Below are experts of layer 4 (counted from 0) of a mixture-of-experts language model. Rows are named router (the router's row for the expert), up (a neuron's input weights, with its number) and show model dimensions 192-255. Each number is 128 + 32 x the weight over its row's rms, rounded and kept within 0 to 255. Numbers have three digits each.
Before each expert's rows: "mostly gets" lists some tokens that are sent to it at least half of the time. This comes from a sample of Wikipedia text that the model never trained on.

# expert 55
mostly gets: " In", "ho", "In", "|", "gra", "On"
router:157143142153160121107164102117146088136121100136134110118070170078131112175102120073107141092112088149162144111171134117159117192108102097097117130154122146184121106170098154112149130132112168
up0:127097107168145110083116146140113086101110118162117150097137110118120125156141136182120174154097090116098088130183071118047097161157150148130132130119119130146118109123125110096147179105139110
up1:117142130080188120144101145131143117101138115118120105125110115088111145111143158108145129120115214131160152123189182107099119179203135140113149129128137149112147147164106151159145124127113131
up2:128127141140078147099158090159127101148120090155145120146215159138098121111148116146113138056097114108082130106145148113138069169121094145124137196114094119147115169166117140134145126102082168
up3:110123136134156107128154156167075134122129080153083103132127112168139136152217149144116111181125138130153134106214138165100140108121132135037181127138149156122120135108131127119135130096163109
up4:135109097144136105128057151108080138179084130088146158051083150117139135152139171053107158099146148127160140106082133166134085100113181147121190084152132129145144126116136184114129054138116056
up5:196141118143150131126160142124152151165150153136108131086113152161120099136121164118145107023177144145114127137114144096176089151127195100104121112195126099132122105101148111135137120111088146
up6:101198118144165108140121194106139109042065132156100134134188130135127043126117109138127107145123148055156116165167090081142143171140107084123094116133142114122161136122103131118097085085141084
up7:063120109140123134157142155134178147093122148107113127116115124157122151129144167144139115101146155120104094096157164122113150094157160070086047115130173105096112138178141113082138088134158098
up8:131113103157172148179143151130138129111112181112082097106078140127088182075147105143108135166148168192096139105091172064168116108076142139117085136150139125115130112083151084197146163128107102
up9:130137120144151174137154129153100115122103124132159109146129149125041094060118125140158082139113131158181189100087117091127164148113079096120174138132189146137101125053119114117105116146091155
up10:180166101123081082099096153158156142092104103079139142139155181124131128159126157115141115107193074146124175132091070124101136098153094170142122102127138118176142126119173089104167164170158153
up11:085088150083162128186106058114136131160126161126052128132097141099148135135113099083079141159210153119195099148138157201128095150177147118102115083112107080099125133148113092126213132142138170
up12:124144065127151101144158125139113158138088192131191169124074127150173127140174077116184158123130173102101098113138121134105096126117178133099149146076171167155068108084189148148145110069181109
up13:146148148138151113070096164146088080130131107086115156142109156148134125247171121150140092172124137126084179116105109135061120164097109088130146106158144177139126108118158169056120143104146153
up14:184116124142130089132146172108170096164117120141119167138100158072096137079118169127141101127096126120155130135050115126148167168157179124098190085093127142114126136081130164078113184091118103

# expert 4
mostly gets: "-", "–", "=", "•", "–20", "–19"
router:125124081121156030121124134110150172175080117112073144129105136124088186121128137067154146147140126121078142183138090095102158197112147070095150090061151096108182134133138106182142137122116165
up0:150119151154092098128119122109186169164078104132085139105115095127164130112139136128140137107133122095052067138129162136097146079111150156133177113144116127171087106182094141177092134111161146
up1:083118035092095099055116214123154165126183096122168093176110146120178087084088135070112144124172119153159113196127145105139145092149173116079109126108150144189176121104097139114133096106143159
up2:192096085129107134120134116171184202126071100136089135071111155134161126131155098121117151142123120121091151102120107083140188119113111117150102123127143138181184064137120089121172115124128149
up3:159106122142127131157154115129148119119115141137102160134066114107064135088148129162169161100121142086113125141163082110120114135077178075128134104049082101122102130045129105105116128148097119
up4:112114170152142156103139133190148129060114123178132091148094123131111162068178208082154185149124190081130071099096101112111070133089090109122116103171127070135145103076153081097200117138130111
up5:087177060091096139104140141172165169138152115138113164138048110092084145124089135071050135104092119155143171118117081153102118074119124147126117089117050084150086187137110094070182099185154121
up6:117090118160167132127212160086150128098146086056139180148072132085118141113171126129122131119179100105185165128128168088106163152121077096138110121122164089149079077136121165148143084159148101
up7:169092144131119143160150142117125092092126137135045133133097187122153144110126105109179119142171094169122130141089126122099109136088139113111083167181129123147120132112124123136112161134091115
up8:126060163132151104168106129143120087129185196124132119106168099109210051145131195138131175148127158099101062107069136087129114155108136082149149103151080091162048141141094145129133129123076080
up9:135192151100119129169176161126086158092108085150118156189169133140171106134138164075113138092127138134099100109116081148084144138130153142157150149139088112165101126128160111166169114104097077
up10:130117116114156085163098133043129121155146070065101185135110070090121183051139148156158093129095123145154213191119145160086147118146092120077096126136158110061159141139164154200124082118096109
up11:107174123151156108130166150126120127146103129154161078153087057122172114070119184148185156092103103185117121029111126122068138133141089127144134065096091110125081140145069135159115115176099171
up12:163085119065061120097128099080125105120211165144128144103139131128133114093130112096084124070141150139135151070154115124093115132164160105205196123154160174151137130125115133110090174127113181
up13:116080115158107136191111104115100163145176080170169194137140162084109120126062145072176108096117097060139083156139085129125125110140152103136124066098101169070122099118143174161123135130107179
up14:143113175135122112072139127109143192094129134119196141115136096088104176161107083131113120123142172074072094134140097186159140136063188153057134076147165072081100170124106100088086139154119131

# expert 36
mostly gets: "ion", "ction", "ition", " season", " film", "point"
router:134162110074109150151168114197141040167099100073092149172114164115086131153102095083103112100133152110093123170105112082177137139134153081095141137094135149136166129158132138127100133076081095
up0:152166133087157080142164133160185120069111166161125182153108112116154133146120182127120114088169117108122160116122057144112096095141121121116152193101116092136080110128136105180147084164144147
up1:169143077153078110178115189106082088135143134167120157092093169064105149134187135094188135158114120114088157157151112114184120139131123106148102132169066153121134092171075141147123123129131141
up2:153125102128119174099111144115100064155117184159151091130103101088150086122112131121084136069045156123110230107208062121178166132115125134109170206123105101060163088144127109091107166100135144
up3:147102089123164103104100141134119145164165102103118158076073106106112124104161101185144142109130147111154128128116088081209142120098118146147108096100163116202139117091116118212157182110077097
up4:102187080122141131098127122143122095141087179063126205115096069117125186138117099140128131105145088152111116163152117175110078158114116155119104112209192078113137152109186133143143152132150120
up5:109168093118120103101102149114152064113154119068106023163135127052144096129130098097119175155150157132086175099087131136156177102139158067138122110106142134135186186152151141182043117151198156
up6:139149149099137084123145131136145091119163136097130138163130104190149159052131115115115160084185139152149126100094140095082167166188136165130124088166143121119073078124084094138094151114167098
up7:164105168105125125164157121124092072174123076131130083110103155189144167086157103086090116122190142158068094108117144102112123148078155091103126160112163109150182147146161071135056123034120101
up8:183062164095129115076122187152105117121161103109080162173124136153094128114146165167146100083103062094161126128118137167146137148104127100104136138100122182079099107166138097135154128147087127
up9:164176119218124117078142156191148112138106122145185130230087095117090159117145109164086110112107178129131150143136085132155180145145170112120108145187089117136138118150179145152108159097089114
up10:114152134124118178133167160185118108115145096116081142153115136133126143096120133158147174101052169109110108153164128148102135138113192161136075128134099131115134090120128153138099096116128141
up11:100132108094095164179173167100155118173101229130104130115124064158173104134119121132189172129110094167086085130143047098097142157114170096202124156097113060131146157086145133185118082104135123
up12:219136164071200138159091122168130137097073144125133112129083058147138157114082148085150128068163093077146181128090137095131121177184109116093127068102168150149160099137163161124105107146140095
up13:156113109156119088125161137155090124147127108099071204133094210102100082153097111152178119101154156085104108100097141067155129151095150095115162138156130155131116103110126097195104127090158115
up14:170085139136206134152091127131145115113167134119212097152161144150060150077161100155159135130176130081200169120146131144122082181119064171153113140140144151099124140084089087115092123146100172

# expert 37
mostly gets: "y", "ney", "cy", "ina", "my", "ry"
router:151141138141123143156042124104136105167110072123095128195116149119156122171099167082150204066088179076106139125126140080117127140132110078038089131125133122143124105178148129134124103063139166
up0:107145107153158120174086168130159120140130199120163141077117141197122117136137148172168128147093089164104123064106141139153093148130195133066159134086126080189153123137113130169142145152143073
up1:121167172157108168142102138087139106119143113179063121103185148101159108085144138164110203110146099138086166093180192136111162144101114143090120091138132086129178135102104113073178162122150164
up2:140018108146143094128152171114133101127134153139156152156132157166160137142075177183047104091072081107073121114113091139127171122165175121088154149136172120122161140133141095137137137104115092
up3:117093120096115142165047101127120126139102148123091096199134118129113157125166096142125181124157178091177172125082121139122152113081090144074121113089141093164127134113154057118079084150063151
up4:174119148111202134118088167099159081125130147169089105131141133192152106134112109146118070166109136119122135183086063111144116103143113115059135086172143126099145084139158202097185099095199116
up5:090091084141171150107105125207082197154130145167158185118138143132062192090134142126132158096125111051137212103107145096100141140099142111148109103105164093101112147208106099158138116133077164
up6:180108134092129181078078090180061157195088128109150122114203095135133181150118168114096114108136119152134176124144086113104070102151085135095069148127153108147185124106117138132148084121096141
up7:116143148125119122149108102124155166149070117150050135116069154147144117097174156130126105181104096113134126114125190142067145128130103092095127120186160099145145122116154145132137089116140139
up8:120167105133134223071095097131145112178064166146106107136100116118120128136175176143113100152098149111175170093083103101101139108116130128116134078151079139117116077147231069146078165099159168
up9:153137117059146186100124110156114110113138147130172142110119128152163105157158151142101179078136155111102097106098060120098098122130146114121070164114148110175110140090120158107135095138108101
up10:120077125168135161154110107161119140109147149143148145147068084137030101118153183179086168116135123140192128124102119153145153120112077143118085037116097107146144132133093135146172114158051159
up11:117215145166148135106103147139154143125101160129108156159130071109118134146165112090128114082196102134135183064122118101056105104146144056120126118111127128093135151083170182126115129056169122
up12:062149065086160115123109133125125125139192124162171084133164116106096141196172126143118111156186117080120180065112101178142095108169216126089112116130109066098142167089123172128107213090066138
up13:187114124144122145120120126106142160194146145138101119137156137130137101151168143091195185118100137058125156160125083119088100084096127092112135118130102157124190103119159100146109172120093138
up14:155096156163130132204124187168166111150146069097081157111098122144114132163167119132124161160103157163106164136163147193113123206136106118078098172143032150123185157104096121142096114120150035

# expert 43
mostly gets: " co", " state", " area", " team", " Party", " University"
router:125153135125106142146105088097126145223093123120083096161084139080124120130066131097088191155143153128139095121121098091116116134108141122102136141083166091102096145185122136120101134088146097
up0:146155149075129160142180141141142131140126103157100133141182164147112154129119113118167134121096113116116165126132160103156135153169126153110095123030127141156145135112134096185125150088163065
up1:108137125145184141160143176139170154115194156062161129131085085065144069106096103150157159150098074144127155063127085113156151150094110133119103218126146135166128131144167079147162086124150140
up2:132094122048136048114187172132145101163142099109117129104149106139103113145141132127176134200095107153141138148191094107100136145158133095104156157143144088078089120156064116107107156122161080
up3:122171151084078166145109118121191124153081108099106139157166115088083185154135077113121146125094129128207120108130112190089155136124113162130102147082163110085091103169073122144138097179111110
up4:161149183115155165184144119126174136105150069122099084101122118172116165154136133114109129117123074147128168120126142181137111133117114147110088130148129095163172110176104132147189209123107153
up5:157074130115080138115120120121133151130114105167144132136091154142187149151143112095117077136146158112120118144125106142124060104167111122090151188103162081120105122137141111122183128126101095
up6:034104135091175059091130109164122097182153126093049108161127134154144165126157157085124133081102163114180152141144190125117100142041149098149093120140162158122186175098163149115148126143150070
up7:130084180141144076131095100074067098127039180117171103129159025135111107152155114103129159186142145169100096081112054129158123065096173141103120179107104084152075123141067157161046120151144073
up8:115100131088114117175149178162039152097101109125068133146097113142130100092110131157116164105137102100120120126120147115131191177114118134163107132080154160135134129141163191102119136139119058
up9:153123070148159148172143165063158098161117174175085150122119096110145173140133169130144191093134139171130077153110121156110092116122134059156148153164074122106127119166137122086060106110120174
up10:139142086142111122072132197128146087157097130163111168118135151093135121138136096149101148125142115193176165103126108125112108170121125128141140144127132074111124172161114155121130093034129090
up11:068146096136131160123162132158128107150095111141116079085129112100110095137092144145072110118060147164079151106141181171144102164125125125151069100131124118113052127144148144180129088149051147
up12:094135126105158195142100178162130218200115115185148125072057074093141164162134145132059141103112222161107113095122167111112110150164148083165094088113091053155144147128092103124123097184120130
up13:160125108114149099138130086146087181135149133101148115114146168095110125146138119119109115106129037133145175097164149150156108157101159142170129099102204131121066101136142212102137111152100148
up14:107181170117072119091176157082133134113167172103122138130113162055134188072103113143154106124125130161129138140107080102154122098093119102150141170094104164118096135118127132169098096103114137

# expert 3
mostly gets: "ated", "ted", "ed", "ved", " out", "ized"
router:201158132134104145100100098083164099171098110065106127129172173138146131122111191114146205109138109166081175086084145144105164150043184138131163170129132130135135198149122129176105138111102093
up0:088187168148193129172157141110167116092099166154173137158130189122164216097106094127114111125141175073098082097187134170118091175064060085168162110122149108139141093165171141120125136144123167
up1:110118078122190096025118118112154069145162121106113088099181119107103115138131135115140132113154127106120115141109126130163142156075090119114138182099178140076129145132087181144123086127066108
up2:165144139205125102138105121102192082112109154077114114177121157089072071176157115113147116195092119088105143144122144114081171085118098159099095126202159123162134113160181170183081087090077115
up3:108120092109086130143165158082150113146140109131124130095111171078154137087134129144131157124091139141115127185144068115111189140149145170158101043104140154177100141115121120189089144123147113
up4:106177095104155068132110084104136146116104145097151189162140104117117186105148136115141196167126099155151160119129145174136176132118135036125091077101192031150134115152108160141150169059142186
up5:098102072121145159146062097131169072182138117118112133136129141095081147153109112208054161138125138127150078113127126125126117104122112169146158122121138133148145145162098138188137109179138162
up6:156156107114109108099175200107145087136160131147141120042101185130100093103160155166148139087179194068158171122120152176082155184116132123123135080126093130180130075114133140113180131151038123
up7:074141122083182136173072126173091112105071093093088138100154110093103183112153182080085154154106167146147100119129159130078087177082109166115202114154160119134121169061041092141069121134141133
up8:157134159105123074131139118085176124191181126179121150118160079118186221089065125170091153126158116130141154103164108112090077165122156086122129150083134171133167132150068073152090114143106138
up9:138099121113118142124195115101106205137118127105163138131148146164115128120145135085143146087117162121119094150062166118137150120132168097180097124108084101139140146169132100096122124068089051
up10:096097099124097085125140124132113126094086068165171090110163133114129121107137156088065084088056154126109171108142149140101118127100202163150197087087141119166164170137129134138119140132101160
up11:095140137135096130157120110117153125157119161100101150111141134153158162110110136115163118146087081091112179112106154169095123137079187201176193135111093124154105130143101133083162137162082146
up12:146166146116176139103135132167177147108148124163179168154167090110152125104170185117145105127095104127119133157133117159143174151113126139134134102146145126127159094182103162213100101056154152
up13:132147116090122114131099133107108160114098078084089128069207126131080109110123121146143134119155088141142165113182127155134121158138169170136127125068142114119192145112093102160163111118106163
up14:158190163114178031172093078196095146165123133132135107135081134115091096122113130108128144129168083091122144137117103165131162111112184166059067110164098111117117116124150142133116064120068122

# expert 20
mostly gets: "at", "ai", "ğ"
router:153151141146183123129083148148134050155091110084084132112156171084163151131116134110142213108143084108127104169112117133226152162130133122064155092131145126090154154130110093155101075157085099
up0:128123114124229088103079143115135105120122130130160142144184143114126132151174133131173165069187108173105185154078111133131097073128105149095128126155079069153104164164119148091138082071083210
up1:134128109104113178120152134064140089164113134101124112113096114127153175110132128151120102157166108133075100066120143111163134146113134135089208119114151138082066153089116135155128094180090111
up2:148141190166121099136120150144021151131161104147126146132174095136106135134083124073149090111132131175098098114156143159145116162103137094106093067170147076094120094125136098110089076156078128
up3:203077092192136167160163110125111077138096170091127118099109115115136142123108152101101111141134112131071111125090093156160086103166195076155121146178101111139125153068152058142101095130151131
up4:142126184195086133111123167106141164162131173112124137161114158119144156153097153104150147203139080099124119144130124131102131102155151129091151086086093130148054178123147158139132063135101136
up5:092135129123161123068124194160080119153098174127062092141135160067134104086133142187218188095150076120110135144115116142116114128041168155145125117115100095088137116152161114172105116144112114
up6:160145124093113097112194110153141104113145161070119129130149112111159115142151128195181132110132122081117089134137120168074131168054078150102120123142166190089105121174091080110162146114145080
up7:137134137149168068081145143144163133103097101058177104096144192196088106108084135137173123138084146169120132152126113105154133124163158176132128079110106108124123077130103117131124117080065123
up8:101178169169146145137133172071091146105150149076054107117152179155163176155137207125188142113104103083170155142135150161121118126122118108142106162065151069077152109151091099139099130163141115
up9:110166186158176137164128125093141134115122150128095167145159075166133131096129090076167117127157098143114119072160124120129139105119138092104083176156119137119168093146129072117171117182137119
up10:166130112157138090117055148172135126105148130118160033131136120118112130109120115134178148116073101105113164176117124122151162116135155114095170126127094058100067133197087090121101116155061076
up11:137115132099135077172127082136098132166084128082101171136178082138211154080162107103094120110148179118107125122111120114150145145151145102145185133118161106144112144151112113127091086172054097
up12:142143092084091166165100113198142123151126160116183166117156054173179194115144193179090109101176174099080104150165117206134170129111101148120146107159092167112093106181121145105101108099167137
up13:086087162065121162140139110140103091097099143125119157160180199119120123086140182158087098121152121115091150137136065102115093113115114141139108109108124093117087113152143191155133147167097174
up14:119030084116139121178078205099112129147154148107090154109097151108177121112149122086133099162123141137156061120121170103117157136107162144183199141150183086105108107132127165132190110136138156

# expert 77
mostly gets: " is", " were", " that", " are", " was", " has"
router:127096145112196107126063086093109086132124105089147153111185068142157165150083123107126133130092124128129102111202117089128128127094114061153110189163127112177141193177129136233123119096160110
up0:146079199133169158101105147103148154106153104137056117093165089110188136101123132179136181146098170129147092158085105088101090129081139079118138122137185116113103106132109120186069169170153163
up1:105077146091117097166112135154069123176165099131131147163159088148138110135150097086115154124138194131138153129109093172119177139180136144169177156057157137138123201110193147117177071126093167
up2:160104108135152112131131073118093054130091158148109195132140152129100159116109110146105157157104113182112152082099185118145117138185101103112159152191149066128088162125112130160124076141128140
up3:038129075179136099099172133159079133130094086127133083109110161087122145111148109106119148109096119178151143142126143151128182106073157116137186100119193155045155113167157174138131124139103105
up4:108110116117167083155119172100110111175151107090180146110189163131125143128086148143186088111081128138199116115117079160146102211107139124149146133204149099160182086182200139132151132143157159
up5:135147112088145094102077178104155167177084112150090063161169101151121214144118080112076135161122114145093179072147086122139086079076118154062178108090085143114132169139117076122078108172137148
up6:140136208089091083053128128163128164132205167162132114136125149121101149077151131082087102148110090177062140182092106132151159169117165099138155105146104069166155168138175130149135105118111169
up7:115124102138160115125177127092138088168137106100138101181165083057087098149134133126154112108115178129073118168078154085132184158108151118107138133117191148155140139100126110143135092112133127
up8:119117108102113170156172092060119139150180121143130144133150169158143126121098158106176124154171134162125103083229141183111152100156094116107149226140091146077112135091123169120151105102083113
up9:142106138102104140194145166099141168105129114122108108082120184158141134088084169104075150172138116112131163069090117081071148106100105130138161145149182126140101140117115169132112133131144145
up10:071107110171129098123102084111160134127162120126193137151182110116118121083142129113197114176116109150158150080146135137069158119126122160150112137149129143112072180147134148133084094156124169
up11:120123190175153085153138176108130132148109100153145130124171119159116104116181141091131091122122056178174174119071142136115119160057139071157126138108137080114080216147159147153158115154122092
up12:191172129080096120105142165030091158113084152094149103138141117169094128118045154082164095145139169077162146108114091157114125149138126119078132131130132148099117111071119105099106169134098063
up13:120145125106145127092088159082164069145084180144159182154091178179035117136090158168132160110114083076114156111228155162186186065105127157118136089130144117049176139120115134176132131115173054
up14:088079166133123149122094111170151061120137104053137197136114166095082136090094112118165160205189108157110084155101159168143138127179159147083142195127097132113166155177111172100157144085155120

# expert 32
mostly gets: "R", "Q", "J", "X", "Z", "D"
router:104132132149131138128102108121169097195116139101131181107113120092182113147121133122093118100152147105103175086087104134175179152103174097137125217087126124150115160167091102113140086191104152
up0:147158073085156109174146107143163171104158167079142161094172143160080101107145148195105129135174116127096187089077092145138083166182164127104133072148136101167188149151066121136118147146101126
up1:185149120073165099131135124125115124174135136147132103061153152121123098153126133157099149092126098161113145095102130165152138100122177113134084105119122131144122145170119063138105128108128167
up2:141069116148153140113177137151138113186094166152150102058143070099143141089136128101156127178107207087133145115194192142135136120094102104137100109157160143094090146140105142121054096126100107
up3:093124088142120161102136140125101138109128186131092112108129104131141144136142146173140035125113117178076113124170151189145094152205158078147081129088140033079174126167131119121132094125081123
up4:081120092104168135108123094096106149141141145145164141126107129141154140110115087166126069213143042191155151169112119097156124111173107120079109079175169143112125092153146107089106091117078096
up5:119174088147153193106090120072132119161176084093085099111142112120190131138123114156102137096187136188180170136070138083071134135138122132121149115115063143099096106143072115122151120149144177
up6:093137145133136102122054148107148131102165137104203131122130190097123150123114129116097163078099152165138126056114154068193180080172111144111126108088095134139119163074137142164116091114127126
up7:186152108092081147172164126115228130122129117136145170129137133090098112155150116120124146130121135178180148165128075108170077127118124127148146116143182147175192132131080199121104096138114125
up8:106111132111106092149157108059111128141119073061111117150068199153181167134106159137125157162174118134128121152147089123133137096152140117154156144157174119121131156151124088110159064162123087
up9:142152170128165150085094151139168132138120095140098162093136116127071087170106113162089115130141111128186135129142161111083081169124115127066177135126116176128099136079120073126133054132153168
up10:094060122093139165133126131089079108065168126063143093137117170108158148121102219127125136151111099147133166097115118117113139145110183140170179146103138174152119186144087117149141190094127116
up11:127126047113100147120090158049068170139161125087137093085163160115154129164194187109118114084150178093121166143135086123103167139150110121172131153134129139101125091160104124113185109161131155
up12:091110088137160136136075123056176067110107157135145141081127184058127144102148071112112158140107108125130103106130126095125169109130157145122145075105118136124139130128081129101148104123208129
up13:185151110136102134103117150104154019161124129110132059107135140113141137206103080128111134162137134160169104120097107109084142070093168119128157100110138053165152191147098129164127138109132157
up14:136149102138083139122166129129095132135133157114071107138148165156150212132173111099095138093179132158138172185126169156118138104130148133109076118196184107215164055123138177171092118126102140

# expert 67
mostly gets: " 1", " 2", "0", " 3", " 7", " 6"
router:094096120120134068145144145121104123144157116131103146149117129113206123165109137076128175138113128063156100114116127061185153138133177128130090152097106142161139127186116139053095108116131149
up0:092133167106078125149127155057113160052128122079179139132096097123095142182155101095131118156195118113152149106138087085083037172068103143111120150163162110158162118183141137126143124187101085
up1:129077178112126117068094092102159155141114131109094125107135119128135164086114192150104102091073067113140146062119107115151122097084125210134130139109158164172070150128173124123088122142111154
up2:106135049104151118131085144173081082141165129128117145097081141150140136085153105109129119127034159102117130156163171136116145160120109101102153114134118130096172156174167045129125120132097127
up3:057089110130115088134167166113119123074130143102129196150110145139156125118129140122129149128093135194184161054179142111137161170170164117150121103147145152117099164148118107121176135170169102
up4:134144140170159131111146069131091145158104070108108123139131155098128163121143087130093117130179216132141100179101096113108121112168195149100102093108144136142165150143142173098102145093145151
up5:139150125199097096076102078147093145142174148025115137139125123088124114146183121164096147115149087127191163152167121089098132054084155163137075131165099167115130106150103136140127144119147150
up6:097167153138142097124101102161065109180166116166109111074091131139137143169113087111128139152053114115143119098126082092119157117150110106156155142048111130115132062103091146150174116083128112
up7:158180078130129155136102139077176162106141167111111123140098114133131133120121134132056124084212120121093105157123162115076132162154179079105106145190149100188135125051069091110079110109129137
up8:125162122140183137161114130161138086140136143051165127130121156164145084118133094134137123144126219134121119114122089153142156121170109135070101137104118136112166119102119039132067138077164151
up9:115148136116105093094134055106100169137152108133097130123163077132147112116147119113136113188089162046188103125150176100123165164106074170073136145096127153123106083128127146128089155105129129
up10:132106126163121158129133153088084156118110148128189103135136100192178123096100196116136125124147136124117114153169132095121140117133134084079072087111155137125109149122183141069074134148122076
up11:098136167151092113105080118108151160117088163093088089117073118111151121144106173161095136140073176128134106117111123131123127140122138169095116117139113111094152059117111186128117157110101098
up12:142122132061180128099114148103162139145143121123082080097162123116154058135166098122123091135097113109151117128115087112113155101113120134111140188129136148123140116117105135133173131132130199
up13:083170158106133073171129141111103119089131133097114161120110110148126168164084122105128081108153074082077103143125122131163160149186112082172134186145183118176180055147121125117119139156107104
up14:161109110133078148124157111141083149109126082057115106147142091156116124143126170108108107180141132120124102138114110117080169152085158167129082080088160084179197118090136090113089115079161072

# expert 17
mostly gets: "le", "bert", " Michael"
router:151142118152168119116123080100141144184039117077092176151064070136136104168140117108109153131158164166147154106102148114097196146165137079148139140086136081191167123157129162174144071074107158
up0:120195105098158126170140128116089120197090093105162120168136101171067087146162117110093088107146101107136108133144202151110234143145098112131154099168152083055145108126123124105089141135122133
up1:098130169084107112119091144147085136114118104154163121126169112140080122099136135062087238204113132163113148112142156132080194161124144101089126136107181104164162118127129161144114138107090103
up2:106118124120091139103146129153100090150159168133102136159118166112068085122113106115110155092101200130062167097098119164047157120154094095067180076108165132105154108132080133126104133131097075
up3:090167146078110166144113082176129164149145116106147063143114125145180122098145083128128162157175158104153132123119086113081133145126109191065099125189104050172136123138141127147162097130122070
up4:182195156075153190125131054153167084108168125120090121105150120107120123110070144077140155178145182160147075109152155121127175128120105132182140069100161100088106109135152140122111145150120148
up5:155122110166109126070105120136111115097130101132159115113097142181097102135139121095152150112113154150140126110144089131161107119149100152160108149123128110103124131111177120160186119131095110
up6:152175090157219171146164119086037183122136176112143120141150147134087137114100101138099137090179077139169105154195092134115168089162156120138125092109132155118143154208119085151144102132084130
up7:114127139099151166157132133159132111115099114126100190111080130083191103172123140129145135153126159107171087118119146122056139181159106127105154132157105135147168112071137110123163130148096145
up8:149124133123160198139131074091138155077070057174082105101157112105141120081199148158151128119085122167113114062104156130092110125174129071076135087122181099143119092177104076135089083149075174
up9:129142095131162126168139120142089146074103141173151117131131107105146151164135081164126145136174125145083154111142155155127127126162160125118119066146132111106137136115153168149087163143139128
up10:079133198125180080098160144146159120131129140120135104121145097072115099151168124094144128131139111107146134121147172074135134139094088149155035113126156102148128193147162073147161100125092111
up11:143152109109122132156158019108129109141156145066170203158075135160187070154142147102135119081136115106153137141121108115137117043102167129104079088156128105113125103181129128164126104074134062
up12:166111075172060136139136104115084110193122124146088138132090101112154140092145067122157109102125123107105155143062134142137162159167172099119119099091155098148117142216078149095119086142101127
up13:124104084080102108128102097117094147075123110119109131130118140110168092173134176105129088170140109161136117166102126105081127135092147120160096067174183116106123096149162146170163170130130102
up14:082143176122109156087080143133127138155123079108142101131183136132175140132141087133186163096173199155129150170074113147110183213083095172142139084186106092080126128083143112124200133144095110

# expert 34
mostly gets: " 20", " 6", " 21", " 8", " 9", " 7"
router:138089131142118103115128101108101114092107110117094130189165159094120165125130145142136168178105107121108131099119127053144183157143088119110149149077127086104158172160089136149135081143149118
up0:154117167081171121157128066140096130127119114155132155116111101109154139174115121169143177156132159138140102126020070096187179126136079140130099112188125078120114140128086086116078142068181185
up1:122107144095146093090090196168152139094122153141149090117087126127095053142159115111120130117147087121139122097167158077139121116134165150096148091153186117094131105103145179161125194131167141
up2:158090111125190136172165140129128102104145144131144120126161079088159124128123141132151151020162123109080125117133130102106150182188175070112140116114114109095087112114153087116176140132208137
up3:129098066153182119108134022193149111144148080114119171180129112069153133142136126116099161173099135083124134163132174047166146089115077139121186116106197155138178134140139146112084162139102148
up4:065154137199111125123101108100066098098135142088100118163127128122095110141039124081113082176154122146124139111122140135111133090093132162132194130223140127137148141146099110136077117112087173
up5:087118157103172115112115187086130139066167101130108117150086147109151097206114117171149125099150128069148185085174040133154149160174128148115150124122157158162130127188145101106115134050117095
up6:126090117097138195144122113110104073093140166118030158109110131149133067158131114136107151111141181163118058147147139195099060139111081165086132173121131111142167098145132188085158113109121107
up7:189146133127091140170114207085100123185101095108121151184145159156192125137182181141138141129179134155117144122122141125115121186143109098088133093074197062061124091106135172134143083136133074
up8:142138129102117039085156106093130070200082057127126138141146075124117172075115094147088134147089136164123061165066150114108117145175153104074129126137136102123179168164078165073146093060122154
up9:129103122124117091155113133150102152120158062178144133104168158129108126130159110120145169116129118073128077081084119137070213110115159127117082154110200093145119167163189139123119074139169078
up10:139160112115129170136101124139093172114137108120137179118112088114194144127084089152157093171093153111061196151121128143153136158166148105126105090160154116098095096095134107132152104132163130
up11:160113069043115123179138141104111118108108141136155105163130175139123130109128097124157121161141141164104111069046177139144118088090114121097106072102176087102115130133105176122108075139059147
up12:151144096096117132139126149156089147058122158117133106131127139138076106151168096182098119154163112174126070114144159105150098108158125064112186161170136039114113132114104165159136099103151071
up13:124087135110142112127112144054124125094107105129135079110152139147096114060065190083127140131120125116142144092085077120165186149159131113128165177138200136141117084074093156122156149067132127
up14:134089197139125083123151125115138169102115148106096180152068133139142070216150160157152157157073187108127120088107042081110131168200145129072109126065139086143130140148144100111163124077134149